From a checkpoint of a small mixture-of-experts model trained on Wikipedia: 48 cubed ReLU neurons an expert, a shared expert of 192 neurons.
Below are experts of layer 3 (counted from 0) of a mixture-of-experts language model. Rows are named router (the router's row for the expert), up (a neuron's input weights, with its number) and show model dimensions 0-191. Each number is 500 + 25 x the weight over its row's rms, rounded and kept within 0 to 999. Numbers have three digits each.
Before each expert's rows: "gets" lists some tokens that make up at least twice as much of what it gets as of all text. This comes from a sample of Wikipedia text that the model never trained on. Tokens count by the router's weight.

# expert 3
gets: " of", " in", " on", " for", " at", " by"
router:488525535544478501459464511520527530529497536468466477514531469475509542495511528540484537462507457519500479473489517482538495506491487509496501493489534485472519423493522487516546512491465490531519504513531490524488523508559547505448496502556501508512463515510460472548500460521506507490489526487540479534479502511479505520509477449504483480473513477509471511517528501502474520483483514491490501473512543473517498465478526508538458512493532534482488486497505485504522483446521493478452454490508482499510517468476485495483527545506519480516472497538484507509493516542479535545
up0:441464522487494511520476514483507490517536496504494465528516490501538490499484462555509545491544479477478494474489512433566501492498513512510518444483501497484536530469473507449512502509467503503468474501532496540502526469493505495489543483474462520455489501457485508460536520496499550483521456505522463537508494519459517505497482474547526485457519526503501481492479529517573474495511509482503481518484500504509419504464460506487520511520480510488482466485486488524487489542494483502503486465532514536530512513473501525530519499528491479520504487469502509507514522525512519515
up1:506459537572509511484484515461515544469479544508517481481499509499514544507500516483516528469480483494519523484487468519489469479504507488508503503461489531500463488506459514500502508506526487505514495447510565505510504514507519524434488510456487481504468522525471521563527478519496522505531550555518537517459459469503529528491520514500459467507526455511485468569537467502540492465518507509508496490512536511521508486491494519508506493461535519523462431503517510508493447487485509477483504498486466505493511481490532475511535487524482477479480485521481501510491503490533491515
up2:509469494509509467485509542488516469467470512479499493503536508478524490482488489518488471503563473551465503456472471508509534494517505484468503497456533496484494489512498531477445496496507524526457484516465467520465497470475502477503508502495480505480481481499476531513479480565544496510498515528537524524507522486492500517496475489514521508516467566486511544535509509494531522504496496486486457516553510448493490459440521528469479519477512513507495426474556565498487492519507500506499503513483489541551526496482512552501483473539507512487502548504490503496512517512481503481
up3:475523503507478471479506480558500512513491503446525454493525470507516524487480490478523520482455478447460508452485492508505510513476508488506480489466484531512469482515516474520469498517504524517501506524478467556488514476524513498532446546496489511563492473530435511484516512440529479511492471512514499450502490495498482496502460455478520490496550498544487467521492473533492504526521481495467472518525529481480513492483524506499449491492502551521522502519509477529545525500508468481539452524522523515492521508491471491493498513519502486499485499496421535512472490501505538496
up4:508558473483514527484514486465497488479537504502486485494501519525527492509545485479491500492531500464501548520473515507479547464507490496499512523515409516497508499475525509489559521481491494523545489466535489547486468516502493537515499460495526514511517536550550531507503482502463491434512524490551512493472452491494508510518451466509488521476474480473504517479474480484499499487465469540530538481523478504529542486514521516496482547525476506532516538475467457495494534489513493487497504483512486530513496498538514500505494492498458505455545550492469493495482498473490510515
up5:520500509480526466458513481538527518494486522424522483499485455514490477506471497451524482494514481475498502460537487510523513508510458504500502500488495518476479485491562494522509507517502500548496486532486479497481467503527517484470490505523510530532469469496497507524466499507469517477492516490519489476506504533491472510485483455508513499477538514533493546495499530476463521517509534489490519483486516487483561510509484493487516532505491482513469483546474515490532507518554493492479479506489501539539563523490514523477439515453481479498515536491421520448452501540451501522
up6:515511517505501460477473464484550511525516501491505523514528473490520522517497516469507522437512467534505498513489461516479506484526514498512529537500500482490504492517496473547491461451513507522478486530487513531512511464499487479431448541469489493550544537544512495475482486531461498478529489481508516473501525486468573512480456482470525469499479457511516489517520465453501508484493531522466466504512468488474505504467475477455516486524476478494488490521474524482489496479523510454496518517494464487507557480486484515523506515540545462490457508529518471494506492505534512508
up7:513543491481496444515516512511475462513484498510488487506498508542507464532510456494521504480538473470496472481499506483494539486493502483508505512479508522485487485587531506465521507487516504554527486488562471521520501506483471476531498500480494491519479460506513505501483491491470502503469504505509514483488492483487516497487443510510481532447471503452459496508476548516544502475502533478488463519495523474469449509498479448473518509549472468536523490498465520444487485514478513426497482477501527500559502472487521481471485525486486536507513509513445509469516522490474497516
up8:482518514503491482497512497520497490518492492476509527501477483543507532506431511522489506502518531521526520493446509493497478526480473519470495539510528466518491479497496492463500485476501481488457462505479517531510529493494518473475500546526505547492499499530488489550500466504473468474492473457513519544460499486468421505526535427502517506499495502547496525562487516526527494533512532496506527526537513452511461484498423521521489446503507492520456502522468513494531505527504494501481452496488515503484493493515511485498520509519531515514454523528492536497524502484471511540
up9:465512524488510481489523519445497527486489507499532513498499519448498502495497474541506502502488490461514485508474463491501534498517515515492515540478466502503498504478519520437541508494518527524553452491524440467509483444458482495512490524553495477493459476550509451488474470511480519522523534490493524475541515485469553534509486475484487505482473457494531505494446528506513525526484476485510508492492495509522503502530517509476482528509483486498499520555535536513508521500496500492521487487515494515456498501482510518519549520525501512474490463509430439471474459478512531484
up10:491478500536478496476545475506493513550485516469500536473425506509523483527515495524497512491506492477520513491484512508476523521454496530480479463484504507510523463454484518499547522460515485515497480534527477528498526495472488534494524529526541511507447506550467497485440472494469494513485492464492496471490472492496498510489517526482536503486505469501531518500463520497515528541500517485483495488501514465512493499488447564532474556481506478547476486524514523473492484493485515519491485427492502526482520478509550503490524505538546532525526481542499492544535516482472487524
up11:488512518503495500502511512539491521495515535488486507556449502494481491499499504438532555482529499522494496483478471463508502520508497510501560518483488488517472501499523512533478481541462501514486469508508507464531488495507466462496488522519505560500465517434491476531484499541480485451505478527491477503471491474490502512460485470518490549501517467489533435508523433514495531502518513551510504496538492471449521559487470478462492502489494496528490496551488490483505509492458480529500495473486506491463505526497493484510496536512571501520472489507475484526486482499471507542
up12:470538512458517477494473524487495515521488482441521491531479480488492504511457522527455490449491515518462506496464527473541494501489476515493509489522481455491474484485509564538520440491545504498527512526487543504496454490484520518505463534518467473495481506506501514509548488485471501491512489478490489545497534514470497450491487464522538534506530475478506448544518534510482497527495473493498499524509511525544462509523488512470508526459514496543462487509506503505509512536529480498517534520482496519495462468515520482519497516548500490530465504541455440489518471516504528516
up13:506500485522486517480500466458527499560534510504518492527521552493463543494490505503511536512508463481514486499499472472469513503469505484499493505470500479457560537495472512474539468472509490505491481518506523541503518496499506474494495544509553526520501511554504491515516494523497492516467505492500521548508465508498513513479513527464484519507447514497481538487512487506481433488451508521509523524507476481489506479510446475516450501461463457475489507490479469465486511509496494482477486489471452488489502509455506497532472551485529472528477487571489442516485526527529524507
up14:512485522505495502509447512496522466526519524521539473492495558438499479496464499546474476533497533508538506517506512526497500486540515490484450486479491478534496528524504531519474473490456526485499524541509515530479477497545551469526513469495525526499469523486498519496510508525511513485516505525525507531466466544530508509506520503514523490502509504528488524505533509475485520539465468505531536455479548536464486447475547468466499497497481455484503517521510508501468461543483476494468482543527495484537507494492518552526498508517524489463480547482476520524511502479525532497
up15:521476527444503464526498473495540484473496491488497506514448506505553481509485455506452520503526532493506479486528474498499489499524513441493526517487558514489504496505470555543560466460486520493543511519492495532478535453492524524486561532532523509494501513510469497530516507481492465471481495538471534490501514498501513506491465480465526520525488530520476476467536528482519512505543463501496500505426517496499545493478509477534508537505512512496467510501506513472495547488530530482526474535526528526501492466483473472487496506477485463484507524475488506480515472527519484476
up16:484515498553513489564502496474452501460511513510475490514468509458521499515500565529492493491507506482493524508494514504511507497494466510458472537503516546484443533491510516496495535482479520466433532480515487486540497525483544529522503546509513508495491463479518489509550518536504514540502489508479504469497491486528508531498528482517486531485523459492524524508534496515477510483482510539463479494496511538466504520481485539490434524538540493487498496512548496508440488483473476539490516460499523535507533500516509524523534493531505519510463512529492512481502554486456511515
up17:515525509494511461423505492536522485504463501529505483515512492495498536514497482514485466480488497490518497496470460473519534546478503501529527557533538486478508482484553526479480469481482520523466537507489463480536484478479510509481504490465497510497506462478496546524483498485511472525463459487551530499538530494509465480513484508458482511506549497481472516548516479476520532495478503439514515469468507508484508487472488493519504482456503497527497496481462479466509549463526501517513511458530484434482509510462476522487519525508528524488514448558491485509527510494516512513
up18:493439476492482477457528462494544509530535522511516505540493504469488495551474487527503506535555516521497499480486481542460512501485527515523474490483519466490521496476478466505542535529521521504501485515500476538543516519507443523502507510518468479449481509505504425498454496510488509477534482530516470459480489503490498494493517488512476497503507489541494532484468515536523546536514500525538490511461557495552507524500485502513477482528467472491499463473486499499494443530494515506433530480493488505506516492542533509498494501473518541485496471468510526505500484537505503492
up19:499460512465501504495518535490538467479512486466531504459525517508512519487483479508521557526516460496489509506531494517544487497474483512481517522493512467501505491503504439471513507523503514531479589493477471475504488491530514497507503463546473514501495510479444463568481489481503487418507528512500494506505489476501508475483505471519493480494502525503490527483522518567498475538458540498515464460512529497522499464475453534502490490505507507468471510481460547505503458494503512491520481536529517492529479505530521515553460502491532490512479507500489493499536484497482519546
up20:498477488499514525462489510483511526475503509461455483493523472517487491485463512483471502538525481456498488522503472517491491500511525565501488502503468493485504504487488473482507553493534479486505494550493513497534497493448508489504500512550516523489518447506516490523488437477489510485493519517479485497477553491510493520510448519519474483496443487516547485498512483508508507519489497485462536494508472502536513506470471453505451500494520445456483485438543537486524553539486462509510522500536483514513458499527535506462510495515496501524475494478427521499552472496517501496
up21:482516507481478512475499494553533514517563462494491521507494514463519506541517549495493486511557484494519510492546485487483457482494490497504502518477522489521548509452481541525509471502489519526521512493561453497526477468521487518513477484510549484508488553532500550511527524499530522500502510505461514490530516505481502495522519452467518504530485532525470523540518535477535523489519468525487535510480504531483516500528516508531506510500468514475519554487492544491508475508492521519483506510523444490484491482481478517470483548496526479505520476519519511542549534557523509466
up22:534480509544502461509501513457518513499505484476517485454493519497474484506551465496451520487490474489507446489514512508487501512521453481541517481478474465498517469498541474528488495494493516531537521481506479490497522507489517505501508499514512486460512520512524520535493503526466481503488499504516515501447490537442501508500495466477536516533465490480490528509547528494451515486486510500492470501518516482519538467521472476481505522486447488466436506514542466540534548478468509504518434452512469520493500504478478513474539431511514504487534511512531520532508513546523484519
up23:504500499521474491459517519466503509501506546491450496514492467490481538469511499531507499505526545539526487491526497478499520488508524527505500461467520473476497480531550544515530512466532461503516472532545496504490474486485534497463522489505466512513490458482507457539497440510517478481485521534504530523517515511486513497516527468471452520440500498473510573502498539493491531504494516494507524467484511462513497508448524475542433479502510503486458460525508502495471497508496483525460474462477506484472523485501516501489453529496462450494494482495527519508519539478508493528
up24:482495517517478502505428489426484529545518487493491494477481499468479546494512503521476514509516502501469476531493475489480464512492501496510502516489528490488487499533562543527466480496495513466495504488507497570510503498489508556498458508466475499499469509521480507497529496543477495517529485471513480515512454476509498504469504448554481496514538503516498476488488486480504539493508483474484464522518430522533500522510523501528496519472521499492470489448539502443546510481513487495510539466523481508512515493510477530499532533483571474530511448521496482513488506521515474481
up25:505468517499477489497457497506522480500482507471546500523507525489474502519515493514490519491529483525506533496506464554532467437484492532461515500510484464514454478513526462561501505498461465512550504513501498515524530536520478521517510492495492506517483482502527518473474494467493470531526465484495517471530503507470481500469488447521538499521525507483533504528535455550485531505541520482473490494477521506523463542523511499537504511487488531468496477516485504541498495486489472430484508511496465536479537484486526494506484528582525508480455501515458527494511542509522489517
up26:506489511511491524525479488457505530522541549527495476470498501457513505514493489498521501497488478507559505463497493487475534517474452494490524498499526532548495487504522458495519468450533513508460485526521466495485470462480502473518494501498487538498425424523478472490481503486484529475527527475557532520460483516502540506477498503494521509484522501508490543484487490516502508528506461466515496525519512514493487454473545483552460527504513466485517497558545489492517458494495507492514492505524478501514551473505527498491525513522505496480517476445506515506516508456545484502
up27:466483482458533475502504514499532528538460526492470527453503501510517511504528522542522529468483468516460483463490541519500500483501474464486493475472501510507484474461498522528512452505485492519498529494480536461476502498427498457521471534501491491515470489538444475471488483482455521501506553507502495503531521491481465499509483469516509521513513504481498489500480517514503517505549526470511517483458500460533452533510523472534507569521530502492524431474521500495514477473503529472530507495487491494484503493464480519515528531506508479507519459514479517519521444538522488507
up28:503487497507527493480478475522518461483489468477502439495493456506527499532527534489498524494451482516492504510479496543503497484535511517492466475517511507507485504481499546518569516513510478497506526528477485568447525479524541491433504496517456487512514558520490485540489506499504501466489485497499492515445500514477490500484487463504502490500522470495500506491511583554462496486481518483499507494479514469506543511477486563515519484456532506535515467503480456510522484481528494511503491478549517509526471515510530534513485524491504498478462525520481536545465482478494483486
up29:446480537472508455492508503536497481462526551467490475512490501521505526489522519518519490501479488533506487521452484504526483451517480490500545481500491512496531406504510485520523518527459484484513460495497524519503500524494524537487515538467517465488489498451438471469488461460512461522514482493536506501514514486481489488519492455505471512473559514512499499474512466493437509488471501486494479463497475514498466503520510529520518545508486538528469478480495500438508520475507515526501471543476505490514495482467499461496491523515493509482510488533521483488520476543526505535
up30:512462544497505507471458494499477537496485447524500483533518487459485516470505488474507515500513471519453485499551537513528488550512494507488552534509555507477525533515518503528501511485545448532481499505505517477503496504507548498502498488543510506494506515491504500493481504464533484471483521533493513513481462485534446490482495479430463529483496465512512509486520518482479510484462527491485540514484532534533533510455505461464497487515500478489484485493465471500526499486508488529445490554465528482519489513465481471511478526481528493508525561545495510523499519514453502515
up31:504522532516487487442492447459489525531488483512479496478517509504496491455520491507530477519481478535509516461477519513519520551483505524570485490517539521494492463505519550518502520509450508509485504446540502514530528480533516505526533501472520486516494499513492474510478480469474538497505522527534458504479499537489499527498497462490475574497511468548489517492503539501486507518515499490463469514478535487495493511532500481556484480465494529499504502504491498463507524466485473528479509498479487511467489505518479486495512540471503448502513486521465482471437496511534551556
up32:486516530481518513498459480497500502478514494492498500533466487520475517485525511506529479478479523514553471559515526481490475519475491502457483489483508518465515460540491515514495542491467464502523539508521504534532534497466516514514481500434471532570501493502466509461517515513511501445505482543485489491484505479449494466538481492516517525478513489517506509533511538489462466527479514538497530512509495514513519514523515523522512520564522522508467468464493494484420515517496483520485502502506527498543472473512502516507540480502502493540518525512528523508496517520519572532
up33:472494543526504517465482465516510513502500553471539510510524544499465474494480468528507500485464517459508501501498503496474461499527503445470495503488518491508493496469490526495513515505508503473550456557496502519527489512535515541510468463545485474496516494484475492481494524492479449514512463466496474484503479520482511483509495509507519466519516457512535493481511443494489473473499438514505510506550498475511509529502457553482476514522473527521532485458540508442474489461531498488518476509522533478505479506492518469432471533513549506506521491502535509496499514481462534505
up34:495488526545502539475515499500564561555446546501499493498490457524493492479511472528497511503526507455499501478484460527572485514506484528478507474502514496466519489493468544522475504504466508490499524506480513518532502455491506518461496495531521504491518474453456500469527480540511524493478482503513484498507492528491471487499519537506475469504507539485478475518495454512474514505535498534467504473528518463503517547471495499524517503535482487516506538471531529498506514511512483470519502470530503487501502524453543489440514513481476450489487469463482475490493457532544509515
up35:479503486522513517490508490482494538508492535519501534445531514523501506499458480520499497478529494496492501518448472521499500511507501483465474513491484472538514510479519478518521480475504428492548502538482511478446519507464500534489501497488534490516521520485501458494526480498496517468519494507452489514502540511535487562481479526530515477484519510512536469432517475498486504516530518477471460432483483470495441480513499482542475491505505428473457488514485519480561502482517499494512474476503501506476509521533497523504511495488489475492457502464451538483526490483503457520
up36:501467548497467500528524506513520484471509492507510480516519472476513506481485473531491470461519468539484489530512514507516528512550456462508482484509504508535509488511438528482467491525518534505510440507503500535500491477497532538457527465480544518496475490527464488487498513506508474522543491560517528494486544516470538490519508487498479512490514544454560486532503506501498485528494475494487470488538466468486507499493500507486469482512519497543523467502470515482466460490515445499472513490524498493480532540468497473448500471496466530489481481553522537449526505486490524495
up37:475508513495487487465539501487441496529493534486470520524519500505474473506493501554511527469508489485509526516503509477536512486517478542537549539463508496455518489502505524509505486539490470517508516531541479502464524509491483551467505527499535501527441510468517505567508508469460516499500489492529480483496524473463522493452506497506510483471514494473463477496467477512505524489494518526494490498475451525497465484436504452537519480460507483510483483513468483493515497524494480441543498522505492523488511477482463487526490540531497441498519462529481518487505519460467468519
up38:478508518519469514523520521534526548481501540507511468509479529507459512492496502515502502506577515493525536498511484505507497457466509534497535524504499513497487516509485492499545492476503499500463519462444521485528503509562554536487476502551523464504477506467497515497518488505519504444471497508484503488493485444543496533473533485492471522511513515499474516529466486495466503505525487528505467501486474488472508495497518521508547528515466520462520473500488466488507498488521458470471496507465534522542448436468513485462468474541500478514458517512495479498457513490456482512
up39:454544515498531504492496530478468459483518544463523487494441525492503487472464533526514523492486489477515503544523563507490491509554509478542532511479472496489469449514458469497485512503497493506524496518486478446483512498526491523545502422510440504495486532506496466492500476472462496457501484479480481491483516496524482497540518450542505487520465473510496550466471521494469523451484472480510525483465480484547492499499485517481501493513513543512472561489525504492497502480492520460473515494507514508495528492501525472502495532487504510485523537514489468493502517473497489534
up40:504514489543512494530471499514487519472507513526518506470514477459481530466530457469473506466525478482534494510513481496521449515508529479459496504464514470495509418453509552487486481528454503526485517487493492467489481525451484511472469504498455522497514512502463487510460498491513516479486534488512477493512504475513514484483489442501482493514494531520537502515488466481513518472501462480498491504491506507480479493441494503482460524493557528488492480439452447528536511454495496502506542476510494488480514505527479542501517488527503478530503500445489485490525500512523455551
up41:487506515536453513499464495506515533476518485464439507483494500480529503473515492526528459519530488452474507492462510480509467468472524484504499489449525531483457478472499495491512489509513467475547524514516491505508552471507477487505526495503510526495485500475516492521464539460497495483489517479492528509475499458490521497521506512503500531491552470502485475481524519470480441475523537482480484490499486502467490495526533510561468479480443487489430472498494490485491506499453532492474495477485492533494510486523496443501559476531495469473471483503484487526436536528479495475
up42:502457516483507484524479505496488508530485519474476517496491534509461499483494510492502472453510482496482516514512553502525502512506524489516497520458541509486464500432506501507447490491440472430525508499499455490495507458535509504545477494457456509499505513498482539496470447498509552467504523498480493493518523503456498531484521448534542536461517469526490538555518511475495500503497480486515496482483503496503467511500485501491495509508505533442514560508506535461533500472526505515482481530536503486464514529482519506493482454527507460483490475473532502486479521516489501550
up43:543484524505487492450526521533504471482523539515489492480499495515476525550538473571483536476485512498499470503547499492550507531503541520498526503485490504481496479507478524473505453487498506501523527495490490491487490502534495458488546509519510499493436537498482506530475464512527526536461520522480510494486496460460508493460453495486453513454475477496478527452518541500466512503493520464485495507518460545456498512500488512512503514518512499515488516475450509502494479454490499526453460493501441481494455487496514518538467519510493482465525500492469497498539520500485543520
up44:478522509502500492470472479508518475511467457480446489471475495476511561505478532533513484501488458513496475501455495504444471497518526483530519497520492510510492527526455520500523532518463488490509471466478519520460556494524484508505467508481482448535487485445513508535535491521455405523538449541475510480500477471496472499518489467528516446506504497470489493512523488533504533490512508522509511548471471510471512501558502521490498503484524529535497497477498518502528496456491500470542490509484490495478518505509449499511520520512479508528483488517519526493496493485479527482
up45:475463505492468528500532511511538477478488444481504445514487520486482476494465509505543529558462487528495497524503538478508493537460488519492547466510492520542526504501515471524503485486503511535496481524534451494492509488545500465462449487520474485478503534489495511516537489508482527503501520490499468478497501474449468462469492468519496480459479522543491476515539516470470495487474496493523497504540522486520497468494474504471497491495519498533481459543450473479539491530513507523501470511460520509505528516498469453457504535501491463493513487541471510520515538514480471550
up46:532505532529511464516548460440481479525496502515503500503475523409484511515544532499483546494500501477450507483472509470502475488488491506481508511492497471485515524471468496536501480491481505480540492462528527551480506524488535466461495505498520487503513482493474477475437521521449484457500523508506505522531483502476500481490496453475511514511495513525490524529523476538479495496524544546478499529455514500493501477469537520474455453474468525461547509515482482528511492530512498468492512472526479520521492500532515549508490486519504510500487515513519511508531557515504536509
up47:494548481489539505499510484497518503529537511469463512507505507511505537460445504521493472528528545507506461510485469527474504494482450483453543514514470469487533504483521501490517454469488516530520440516479530547482486467508501515476515527534527490502524534464492453503527480521487499517476463519515505532467450472465522515527502484548532511467496496513511482518489517515489504502535470525504495510465440478445478483501510546470469506519477520476463497475492523499504510526486473479505537493461488498503521489486472528487506507530555487519497473550465517495481512501465534518